From a checkpoint of a small mixture-of-experts model trained on Wikipedia.
Size: width 160, vocabulary 11745, 20.8M parameters.
Experts: 24 experts in each of 6 layers, 224 SwiGLU neurons an expert, 1 pick a token, a sigmoid router.
Training: a variant of SOAP for the experts, 7813 steps.
Below are experts of layer 3 (counted from 0) of a mixture-of-experts language model. Rows are named gate (a neuron's input weights, with its number), up (a neuron's input weights, with its number), down (a neuron's output weights, with its number) and show model dimensions 0-79. Each number is 128 + 32 x the weight over its row's rms, rounded and kept within 0 to 255. Numbers have three digits each.
Before each expert's rows: "mostly gets" lists some tokens that are sent to it at least half of the time. This comes from a sample of Wikipedia text that the model never trained on.

# expert 4
mostly gets: "\"", "),", ")", "\",", "]", ","
gate1:137120088130199129148107153124206099100092170110130111150179175123159136109150119192194121144161139181156085151116127102119145120148108100152144099148144124124099145069082156046145089134105164120117126130149074108156116125139132148103131113
up1:127092148119146101176124149147168129081078133101112079134131123152169145075107106150189135137163144169133162120136130128144123106153122121099185138129128156119077121125107187147099100154120117073152159125179139171169151142140179170088138101
down1:148127088142138139146110099178158110096134158177107125113132133136167097142185091101101131157105115098126087135068126137119173072133087116167104074110028120129126144197092105116109106135098142108149153131213154069137150150075088178112148146
gate2:172117094123156141206107109088161112184113220117088158246140164126102128110095138114081140130157110142129127117168112117123100149093163115076158134118141105167140078130182131082140091105107123127131143138186137131153115177144075121076111081
up2:102093139170096160162102112137145089103101153059143116187101138130120180104102102122097107123174113157119170144133091147112144149115153160124144178123200141142132149156148119136149188133165151162140182114088164121127128178114114169067153099
down2:120108142081081097096117112166143174114128111152162087109156112131092133110133122099135200092120142075141117120126137149101097183190156156155133100107128087158107111089142138144131111126111153114095133155157095141112171081130082118151104109

# expert 5
mostly gets: " Santa", " Alex", " Kat", " Palest", " Jo", " Jess"
gate1:104161140141080144136051125118087119088111134175113142133116103113087061169122094128186094155086137148165117134075109110161101096107055151124082194134069109122141145082106168089164079148081132194126127121103153036134169163143100087115191117
up1:106081105132100101176148091210084131118091114191056135207137147078099063122085142105178148128040095174101113091104154136137113117162075184079110109087117170098126159119179155165172139123111108132134114149141109131133088151119138082091137133
down1:154150091138114118131138136140087096112099070119105093132162127137141105172121126082162128177121149149114137167123183109120125114098177082133135133134098122115131179101092133149100117117174138139160164107122109112050108145081110131094097074
gate2:158104161109141132111125147110163124174127084158077118160138106155117097166127118159128166154157111142136145100194087189161090092082112171127121124190128076172152118162154091116197155105133090114135092127088148149191110094172085153119174130
up2:133129091128135099122112119080159070137159060124112185123153119115093073087147107173082117118149131146202100184104096144182103099122117230132151162192124110221142151105166142129197129130142059167103158133118150119135125140106134146143154158
down2:141127157158101147154125135131060188151101141099153142176177080130118113175161101188160128165134178120104089080102130175137116106139103121129112141140140082151123134141125185076113108113133087099194063124105120049109081183108072132113114130

# expert 2
mostly gets: " (", "(", "_{", " (#", " (−", " (°"
gate0:091160165125128143104124183102139140096172108168117077104043142155171113138162129119159143079138093111116140085179163116151122142154105143141124123154049103202156146153123093153111105175106144143139133058150111129159145180167087224148134098
up0:083100098147146158137161113124161125064151163097107109144074150140178156143122152131114116140133104106154135118105141090138110094125142072116156177090121122125198128116074157155095079148179085164156138061153067159106112098135131156163062133
down0:065172095126134124084135109115123088119139108065156134117116098119138095148144113123140121092069130152095122169097175071181128187158150100137120120131121137124106133141177153171179097053185060139117117116127166083193116111170127161124090176
gate1:216117158080144126105070093204111087152133111140165161170116136145148132132137096137100117139174081108124105147081089091155145146128155162186116130118102186102057048133135186154143075091142173096091127131117144126094137150120139197154098127
up1:078144126089165160121152103103126148087109134118092127121158087144090103194139188123178116119144102125116143162167129151112110181164112136088105133111149126126156163196142105101137118110133118126087071098143078135144168084113118200178105129
down1:093105157110102122108145092145130210108116121079074063127142110084139125187149069147163151092121108066114106147088160099155126111097138104097125154074104139142147084174154147135103101148099135133112149129068172153133140152171059134182122189

# expert 22
mostly gets: " Khan", "kar", "rah", "ya", "gy", "agh"
gate1:181103095136127109082118129164125134056169161166090162132110117130166132152161193152071094087099138134156084120114124167132174067111148119135149116206104158169152157097102122142121084106148155126144123155143206102094054144170170116114064102
up1:167177147103117139125101221154078170154098125182077128129128109107107133083125168127097178144078103093119090098132089123140091089165133135115147155165104128159112115085097193089177123080110182070147149141128101163108173164113166216127144110
down1:125120094104129168139163163124158180153116142084093155129106136063108164098188047092083150148144150145172092154113097147085083118089150185081162125117093145130143065125154138122112138176093151124121158103113159073118123153100153104186142128
gate2:198187158174144101139175135118134063186092088131108088115109114153134181108065148071192142148078116172174116126167120120096097098089119160158136170127129126092118141074163084142105174134167101097112102116087108149115176153142107127142136144
up2:104121150107135153139161156115147115141113095110136095069153152118124158129077207121125103160082085167080075148167173089167112107154113132166093126148119111083110124084139066147134156169152064069139117104099126113121114102139024093161153124
down2:081143091144176082146131153176152129187103109106098170125077093143107110142193088117098102068119101102109131142173149151131145091063152131073140142092180126197093149087173117141167052110078138110136118110090178135179112091116099137144112091

# expert 16
mostly gets: "Career", "See", "History", "In", "Population", "Personal"
gate1:120135091121133127167118080120166135227093107161105118122105100144140147110117155116182112154147182146127163101120111134218138160101140092112071119177108162110144110186113107147121128115105137087126173141083142138117210161135240106150127097
up1:049169120161098135121075095098152112181118095145105128140188133168155140151090120123176180125159121152163190129131094083153139152119159130090157083111054093110138112163137098165095127143141090138096151128132158155142177105088158126174133042
down1:105084143122098141131162103148125126153168109124164124127179149127178150082117132135140139178161144070159122187187150085222110123113142092191135120107023042100122097038139107148090145107073172114133182150067140110125167170062112172189159146
gate2:111142159162139118117154085140186106132140094157147135112160151095182189134159154124120138184098152171147081090128110063163132198134130110162164138154149097135092092141110171129129148130150150146104109121115136106095121234133135172094115156
up2:127086042147134152113090181134120107093087142135085111085094118146096134079170135149180144133132113111079056139089140200062101082053102159070123137096135202137129104148090121136083180090129152144139167143090072102104115161153179086108149125
down2:104138136149140096131102211120102118109115100156125071138122145122145113161122062035114094153166100143123142134172124109112145084174141124122171105129123180114135088189134075078105154145167097136113074097148104189176111150169139175130154067

# expert 12
mostly gets: "ь", "istic", "р", " political", " financial"
gate1:099126156089113100120125154127132095157108088135166103144080144098139112110106131142115144145090117223149092198113156100179083107137137123141142129115148153097043150153106200106096136103071115115114135097117108134072113181125154086192104140
up1:156123129121109151116146093129152176069125217106072121155200133151123090122103137170135132144135110023113161061114140151140197161083113155087096138134085114128158103117150105148124135128177139181146124099107141127191136084135074141139145121
down1:135048149132169144087084130151145110173151148049129104147097172094110225114123131137122107111178085173145139157157125170192130130096101149147169120138136144098207088165157155089143091081117119122137167153140161137150055108134099147159134098
gate2:106125116146119118115148149127120141102192071183113088097125178076107086155147155201172151092114104161069117143117127122112048138156058130117152180156036131130157190157120179167132149132102110061133131094129133130157187114042104120115139163
up2:122131138115101106148084150109166151153188078074128152135138179097151088127134205100136175155181156182070100146064091120156119122144077154143128151141132122152045090139109105133095106185100132083123154102105178182193145105124172152135124179
down2:128155078111118118121122149178154151174100157197163097096121090117165106130117117149175147096113136087163161079128098111130135204136080131156097122140115210113109076098131155188156122082152192096140119059124145104106089103108136128148075127

# expert 8
mostly gets: " that", " \"", " which", " but", " and", " when"
gate0:095128149186159107199123152170118176173121115106190158088153147084163187086123138091124117141124163136103116143087195167111089177126124180138132160129115151140144127202082109154151136103155144071134165151111095107131106093131173146122130129
up0:107168104115155142180148137127118132129135127120080117136050112149122170181129090118141091147106076060137089100135143092172174067156146118087129092134147134164092087150045111106132108100126153175135174064098161125138106116166155116101159171
down0:098131163122136112118130122109137107064067149109161107134068187118109090124130140148148142132158101160126122076105159095128093108120067119095104131099131051091154154128118128127120133136161100118153181105121095142128127136100055125104153163
gate1:102179160154156051079161077173114140112172154093153120155181148170193126120129171130115202086132159171097156108112133176130144176152146164155167122139113132105152097069077152129133099069119141138128107122168057176091138146177122118134125090
up1:120158179113127113095140108138144177113172176148101162158156057176185140046123153175152110165132085117094146134139118124146161133090120180175164093125097147127135171157175154197098139120119089157117123152133072113116127131151115094151155128
down1:092131148153154109108140146072136093121114131081129112141137119131153139059135098164083106054131190147101116109135218116157130193126056105163142100167148173139160115133072161094109150193089175089083099174141134140120119120135096122075128121

# expert 13
mostly gets: " Gal", "ú", "AT", " Luis", " Garc", "uy"
gate0:168162114125131104133111091174084184094088132176080161088134150089127131140090160170083074076146143122129159127127089131145188095114112092170152163143067147151187108143128157045111110084123088142110146078194175150102102107180096076168124159
up0:113126113080143144092109123141108184127129167140112102106136107133183143116107110158149071154102102182125088077109119117125151138139096055153174101120085142179097144103091126118163107136164124129087157079158176139044131100140120134133140120
down0:133127134148121151134110151152061179111140120100136153181142190157151128143158099174131163103120133139105127167095138116116100096165129222107178099128129173092132163122174166131133141117067127135093123118188107113103136126145093129140143115
gate1:119079064112144107085168172144143127171118106104144155200081171121123134101193142113157157136139117157057094114117152081066130160158133085121159079141078119124110142180157161078067143123133114123120146189139124123134090139043041109108151125
up1:114149105123115117091082175066161192206193104150120189150127068109109089120108073100145168119095154114204110094104101085156106142117136080107108089119097149123082120140159130109064128132140127107142124134165123117142074105146145148075130111
down1:167126094158156102122162065141137088167078140078173141127150115144172108138167166149159116111167115172165118085117155071165084154153243104111139110087121080171181118104118082127143075119082111106135147169118121126122121174108152185085162091

# expert 1
mostly gets: " t", " s", " l", " sh", " st", " f"
gate0:164177096136106147084079125147109112197150191142118068085132111123083142127084134134148140150098045109139124142171104122067154113105161151154188156057103122094144105119124152064067163142112094100082096078123154133132114136147075150126162059
up0:113134149137154146090102197108128144113141162100159116195095126122189112146117154122167143135097104106161104119146118088114136147089118101093109085102133127158127094219124149161120154154230196159082114101124130118088147144077072139162118149
down0:147058128109143096103142139159171102126173190125103150144077129119135097110127148141113101155114113104128136146093158104153077140155109147164182093089130136096106139190155179166111159132046145119192132096176103156086165146135129148123130080
gate1:100114135161121125073145132160094133109124129129125146091101121124151088172154092123101197127082140150071117160110124113110123123101102149095135109115176153124092132095144135116125086110088049124121185170126133123133163152103144108129145111
up1:127116126099136078134080143115161149209136196161183119159109142188096146146175098127191132118173150098158151168136132134149160115161127109104094136151131132127143137153120131131149162142150144105106104100167177146097124113163154142121073161
down1:165139122085122121104119081131088153174135119178130105152132089151095087116153096173112181108118141167133187074154095153141134134069116119140091122128139125153126123125113093112219187144143127202106046121161117116109073136167118153165094088

# expert 18
mostly gets: " for", " from", " of", " between", " to", " in"
gate0:140140101089127073077139112168063155119135171128095097152140093159151161124127119138078192161122156135139151188163161155099114092091159107182115118105084103128071095093142096090147107108109096040114141186179118131129102171113139070153119115
up0:132106173169132092140137122209172167131096110197133117151142161097119109127165149122119160118076107134128105148132142118140097104162058139090098160127160111180169158181138147134107185153134144130067206128105050115132128163145128098126068168
down0:139135109116150127165148125101152111112174085119081121136175140204119145096095152154110134166140123070088117189112151157091209126074116065212139175153130137180139141058123168134120103128190084129119080169136150164105132124139164064100142090
gate1:136110120084105107132147119097127104139144178155080099078124132205166118101147154134180109135186080121109143175153147134224133145111120137133147117132185117185138135087193169127112133107121104139102128146131151079142082076176124163101094123
up1:184155136147109142143181115166194131130115124093093173120147112124093137147063107110093121110073140107081115101135106147175123075099108134164129088110169097090165107177108132166171089054112108071090086145145081111090123113136146093072167129
down1:080151071137124094127139098149133133106180169170130165065090180179090115156108111119169106108125188127119064103163096083161105111109146122079183135132182129121159105068151184143102119187109147164123087130050091118114107146108134151067096061

# expert 9
mostly gets: "0", " hundred", "9"
gate1:182149140122100099171104101158095095116116179140116131139121099122122115124113174168125136069129127124102145068149088120160153086108113090183108148125168089104130135215158079084159139135126163167128140116169076144174161079165140129088124085
up1:178091152148087115180121090185074143115125137161078136126077128154109110132128120099133119110165125151117167067157094127139108122139137147141101112168134096110147116121152120126139162109052136110104116094127095163150161094177147096116125088
down1:141208142133140128142070125139087171121158130138130138128099120095028151095191101147097175140086203111082140200149159132176162125117198131120081078125181135169118126116161128126094173133186125118155132171190160184164155131142124157143106126
gate2:149114091193128143097140195165083106156094138136102131106176181140169134163084111140127105140116120129214152102117166046059160114122110188095132156177068186127135174104120154127100155162079123133076063134118094102119067084124122130122079181
up2:142147112113161137110169148106129167119112147080162096141151144145112143155095116123163083144161130177129116178106161114097111127104089118138132142172117139079123159081073122138142128245177117155060127158128086060138123082115126151122130147
down2:135147134126158120112098159150152148118107065143119142103091133070116100146142169177156097217118177085122140127130148143123116113083147168155101167106105097146097157132046115076076137139056067080148120124161143167124080149088143075105100070

# expert 21
mostly gets: " was", " is", " be", " are", " were", " been"
gate1:135113088114138118103115122165203102058152045084146139127046123188083146199162131170108096079108149102099072171149161106098099114157141114108229112139117080120120124111094185153148147138200093158106064122164176117113117085122155101140157146
up1:177142108100180112153102128135119101087091129102103125090159154112168143131136121113170096143132112133189139076102108162134164083132111154151099111131116151140149140095118205107106129191141135125120121125135177149109130131159102125130145119
down1:080173178151130102101162110115114153153109168086135138179177094196117161129110113137119148114074136104087104164163125114119138093091082120126160077153170101119185045132114100130078153134091088112162093079141118114136101105094164173120112125
gate2:140128152155137092142110136128148095100073097160110131135160161099148113147145154158169109136160110131066108122197122201179093134134167146086106098103144128130141167126177109118080119127149104174146098072111097134138118122165120089120122098
up2:154179162106127093101061151155139113148107114123089129113155113070105157177147118193131108154135118216149129125127180133169132139080110079146161144077167144139135138141124113105127029112109192131166169131092082104137114106101095148125115120
down2:119123109139155102143147104165136121156133167149169085148121089147124158180117088075108206091158155133123147090168093150142109116134132102146132165118100113060094127156124109147151173156119119051120068198138148133124080109089156142127191109

# expert 3
mostly gets: " Company", " River", " Association", " Historic", " Railway", " Park"
gate15:138109123124090106144192159135086143180131124205095096061153138174101089112152114064124119153056129123104146098156110130091130130128099207159100112078149096118143114169134103078181147082184176139080103145131100148143122118099152142139126136
up15:098163110085108161159088188124120139096071127123082124105181099089129125148119079113111108126123123135138092163162109196168177140086110194170179122100144069143205098137124132139122120090137118141101120191090127118086068169108162127145140181
down15:133159151117152171113175134121084122181092172135132141143151165098090122134168054086126151144129135162142123144177140161124174172117088123126155173098138152104112118114129128143155086120142072103104149163141084124136083127138078067175102112
gate16:140103096135121172110164099146100181130096145182145105130130106094156063136137118128094126101181164124157154120165113149109130141141171118122105113049099112130120134137155087102157118108054142179123114162177125130122097119134166093125189107
up16:149114142106129135141137144177092150101097122163141105101195140157159113093148113113159113089106157120122080083075161188147148105153082091083138128118131109204093129155152149103102127111128128113092110183171096112123074173129096103160108124
down16:132118145080092144116111122143143135153140086128171095048148107123161123151105080114168131162068113117082156090088181123155080154132087130152076189125141113100146055130046164110117085129158094127152131105113200130108116188132124126079085145

# expert 6
mostly gets: " first", "ated", " new", " used", " such", " known"
gate1:145171109199123136090074124154185112078089155119064120170191171094101102079123058147134106153150137143117120125140145113140126120132082121108154140151120155106168122148153153098150103121137055150102153126174090187045129110134138136146106112
up1:118112190131170153133088082143129096149086099170102152120112148101108127115070106071115148147075169084151180108099099144167160120103170157116109164151066170162091149089134150146152079068184086114096164178129067141125111144128074122090142168
down1:130147074115142094097050142131034058151158107050108171088167096143167109126149203105140121092118155146122129109146146136113119181119180144134149132091118136103138128101148078173128151159123141095082148161118082128136115159119092140082121163
gate2:164132109126093159151130076153058155093097136139174105161177064055102104167131133120110139151092131183085131156149103114064118094137099109159111097152116132104153164144126120052089134135125097183170138102163156096168134104097128084091095128
up2:170118053209071136148155187181189115067102116109089154193145128133105157155117162171150081133170100150112094130100131083092098116147151118132070097093091088154180119120164151084143109138117058138130103103152094085200146109152131057120106148
down2:107131086113097106144179137142135097084104120125103190158131107140132140064196123123047111107146156148120085098169137169137148067071116087127067106125118070101123160063174163133165077163111110021176100134150100194145184131107119070178123143

# expert 23
mostly gets: " the", " his", " The", " an", "The", " a"
gate15:096142184126131125156167079125120164134149129129097183110140101139132088216121123119059123126112144131131147139136071103119145100131143189136148087155140117149099131117128132117136124116104154123094214188134129133165180134147098199146153132
up15:080107192169117108119130143167147105152125103123118132094154128101180154154124137091178128167118155103121129118145153108078145129130201153060121145143123105179197136120118128108138124069135103145146108181082118152131149145147140129145161117
down15:048111185194193134112086156123146090103191138083192116143117119105122124076107104130142116147111147165090082123144148131146127160147174158135173204128143073107113160189107127193158106146115100134119118167088148145091118121141112086117095143
gate16:150104111137109080161141151101142103172156196132104110154143146132071107143184153093107153141132065121158140131133093138116147119157171112074145135163131119171160079122124092150041173180077138113112117182104111165153128088129123131121111133
up16:121118144189148121137116149103128128103142128164140152096075094084128085192201124141136128141085110089131150110175167155149193085148156142124155112141146156128107138067119138142155154140108116069105136154104110085141090158124117173152126103
down16:160143139196153116125103107141126120103186135181134139088143091165079138165119102094127067095046197169138099095191151128087089187151131171135085141162058123199152112136101156075114123132094120109154123091109078175126121133052128169112163111

# expert 7
mostly gets: " Genus", "idae", "ensis", " Animalia", " Phylum", " Binomial"
gate1:103171107150150124147087132158162039155162109129107122117126139110127152103095165101162068119134185078068113194112137104113131156072081152076100161181128102112095163141154098125122087098119142085129123162098147165157150078133118151162073149
up1:095147140105182169125118149123172136082149145138159115067170119106144089149114135168134171130156137114132171153144114167105087132103134154125164147107148152096122136137076108147093136156173102130075172114158112142168162122166111140174132108
down1:156149180124115153150124164145124125105134130132076143153120147103143173141130126134130116176188104126135111089125177131088089164095062097070195114143081156071082143179110102168129174141165135152127138127127129157069117097118140193091160110
gate2:104142110088092132112142151083106126129098128135116140093127115171097128087177119161192168157103121163081102110113130129152182154211119076156137088143152097185069174117107150096120141055128165143116127112161127150144170125090132140135123072
up2:107126186142105131153099073157133103151087148133091138190120158166142154188107131073082111173092137129160173161107191146117119130104100134173125126109125161183135153152111158194175151096125077129144126138164163094149067170100131184142075119
down2:144094150159124125115140165141147144110149127112145107126141143061096071144121148100151127189172065149129181112143145158089110147166131076149132125181116111097074097128111106159156080112113192128146150109122163099108131098149153132079114133

# expert 14
mostly gets: "'", "th", "h", "’", " World", " world"
gate1:159123071107182127118133101108096132075150146120101081138126143137072119145142114158136116134149116093097130115116148135164130126086138057147105070110151145213165119094083103077091144181071171133183148169080127138122144074172153050077133148
up1:071156086170106152177100138175098162120105117151185140113143107120109091133113077094084116101145099137144106143063119140101157138122153131111166119098168032155141118140130189120088167140129132144109152157098145120144134188125087114142162097
down1:113102122111149101122144157144153116126204111090156077130135092121081108136146149127029147142123162169164141121150152142139119131150090121125111155150084149113096107173075155094127209103103180100144121119152151156123121173185082143145131170
gate2:109135145160145154107184108107160105135122055137107112141131100165159135125130115081087159144151093163193127078126077062155137176177137149132076169161134172101123119126169153174086103157163138204112159098073158077141121151144138132097105135
up2:121153191119075115083099214118129122063117151089136119079183107163136134118138129142111162083156094092123132156139128164105097200089064106107090088195127118076100117159130113108086143099137145201123120200105162117144142136116123154149106093
down2:192140169131108157171130094126139136171133174145096115106144183190139168113085092124179103100144160118117126115069147118081221087130081106092148114140071119125197111084121125139172152136148185151177115161101134155094075173084155175157185175

# expert 11
mostly gets: " August", " July", " September", " April", " June", " December"
gate1:165132101122158085162106157146122116170121146118115194111157091110137133139134098124121192123162107128086106143142140112078147064110202075073113105117135152128179088139071109134165132154093166129172118126054086103141099136138122120164160054
up1:170065035109139083137062121185152082151110125111146179124139096150101073175124205159162163097122130072108118114164063184142150115148100104129123139127091160154136078154161129090091134185113130133115144117163127145140138096149092102175089143
down1:147139099101121073112094094079161139141144050173091104127162120157114123189095140106119067117134176133144125162133131130116142123172126107146088142106162116110111147103068167139069150158172123090135164089186103099146136118228097116145100118
gate2:112149081178167119131130187126186143063165120123132114118076094154121117113132079144212163093143094125096146127139125096165083122073127203122098131087086081088119127159123146154109144137107115144168113015155115085081147142126110163068119115
up2:168131130124095199129104123122125200167107118132152099122144134152191133118132131150091132146193108166167137152116088104132095138153112111126153099109142156067084120109122132144137107140100078049083173110175105162136143037125137158132105123
down2:108123162195114106073137135181157142131139100116123165122132107134075150116084183109108145110119126162222139169093156155164156157183134167134105165130088115087118127087098141098133127129145155163186094152175137126102136147072062158141122139

# expert 19
mostly gets: "°", " km", "′", " UTC", "″", "ː"
gate15:189143118149138055135109127110152108147192042199131079107133162133145097123172113042075101085162114139071146091171183134171085162135080123141138111141103138091178165144112134119157094129117173138089169138034157124121080125128106175109125126
up15:081089142134142161093161127188124170141136167123168208126164140085143144130117142126143149111126160139195138127061154077090135121141161112076125166098185162201064112079076088106129112171128062123154117124162119048155133130158172085177181146
down15:113140108111117099109149131066223152172157147164098101135107139140132164101142159178167142111122131134103129189159084176076134185143129127132084084173111077123126053127103126089093155118111070156112144139132182187130108104127089071091088150
gate16:140150129097188099168116106121104100123124127129203144094159147193148127164108133157113093146193162101103170137111183073085061158177064129112139169163173167132184076141107061135119077144166113104120136147161122096143091071175118186112104165
up16:175115119174126084164070085127123145150102148108167129117145129140077147159155073105089127088124139115136127134104122088075145073133141178141148160123125159167101108125139137141145151111148101101137113136120086090130179159097149170115156157
down16:176123163136128251169107157137087131128117149196123170157135100155131162083106100123120149187102100157131208163134138155132118187112098103114162138190155109100144146104127143134064141115118079070166137102112132136041137124130131070116155096

# expert 15
mostly gets: ").", "\".", ".\"", "):", ".", " ==="
gate0:127132090074152097106064100093095034113107158171151140081160116118097047155099093172099143118102117162123095128111081149125137104123123128139191119091143097085064137099168160117137123113128109145171098141165093101133066143077133139141102134
up0:148160101098139110141124089131138079108100109116202093098196129133108096169117114151107130137110098122070073098117086147116115129138117142108148119132141098114089125102178122098116107138094103148122088109198106136165059128133151128127075145
down0:204093145134145100167126123160097154100126105108111087161115133167142124129156135085141139097142174187192135100115128137133098217106111138092086100116119133122152116178092091123097183114142143159165173129121112130154095155133121169129135102
gate1:105089099114133096139098107113117153143095050061152137133142115126072105128198040093101082114127116184151114121092125123111161189183130152137157164114065105117168110075160170119135156117186143102116067108082135105154143093164174138123130071
up1:093126079065070090126151131095111122138121116092092156176111152123177114073110144126099144176124135058088120153131069115151146185085092222092101158105124142075170174101132129122156103163162131182123157127110133125118131193117104111127160097
down1:096123113143179076095120067144153107148189164062112123129087127152128104094097092156129104141145137100149114160110102050157094130151097197133203135184117119104131131115046090157147128131160106109133140129128117135130127077079160139139130142

# expert 10
mostly gets: "ishes", "ends", "aring", " friends", " help", "ests"
gate1:097093179099151132101151140122128135134156177106122131124193134132174143150107134141116134142163173141156167087145152147137166160130091129110145158157063125208073105095096136130127143176142076114122058122118108109110141178124140163098143163
up1:109132190094160100157136155119123141170100181136124150111212145145161144147110068147136092169142143184131166145135141134148130107121118068077142106196138140087096155098102105152133178126158157097123097087123156128190110142120131202169186125
down1:136125147099096068142166148094166139143126088162202125159119097099086128091164113184113137150117099095137164122142128184116138194071067134128081125168139109143166087099160115191144128107141055157118086090143126120089157158180135098114080148
gate2:138138156160156114137113131127131164191136077141142088115163157124154132139121180123138157106103143150120166109161165130146071157116084109128131090067186149091146094134155117108144092154128093142122177130130098131174188144110136062150166159
up2:148140143110155117089126101157125117131105138113125130167124078124093152165150157123109101142216112092095121147163132104066183119165153095105152138138087114184147115132164131134094117174181168136107109101154141112097077125143149216089116107
down2:147128090096099103101071141157135125114162092125181100122188133091156149126176137101103138052135145129122138137027182140132161168104149140185099129095071160140140126161102133116135208119112179173110151150130108117081122134152131096078139146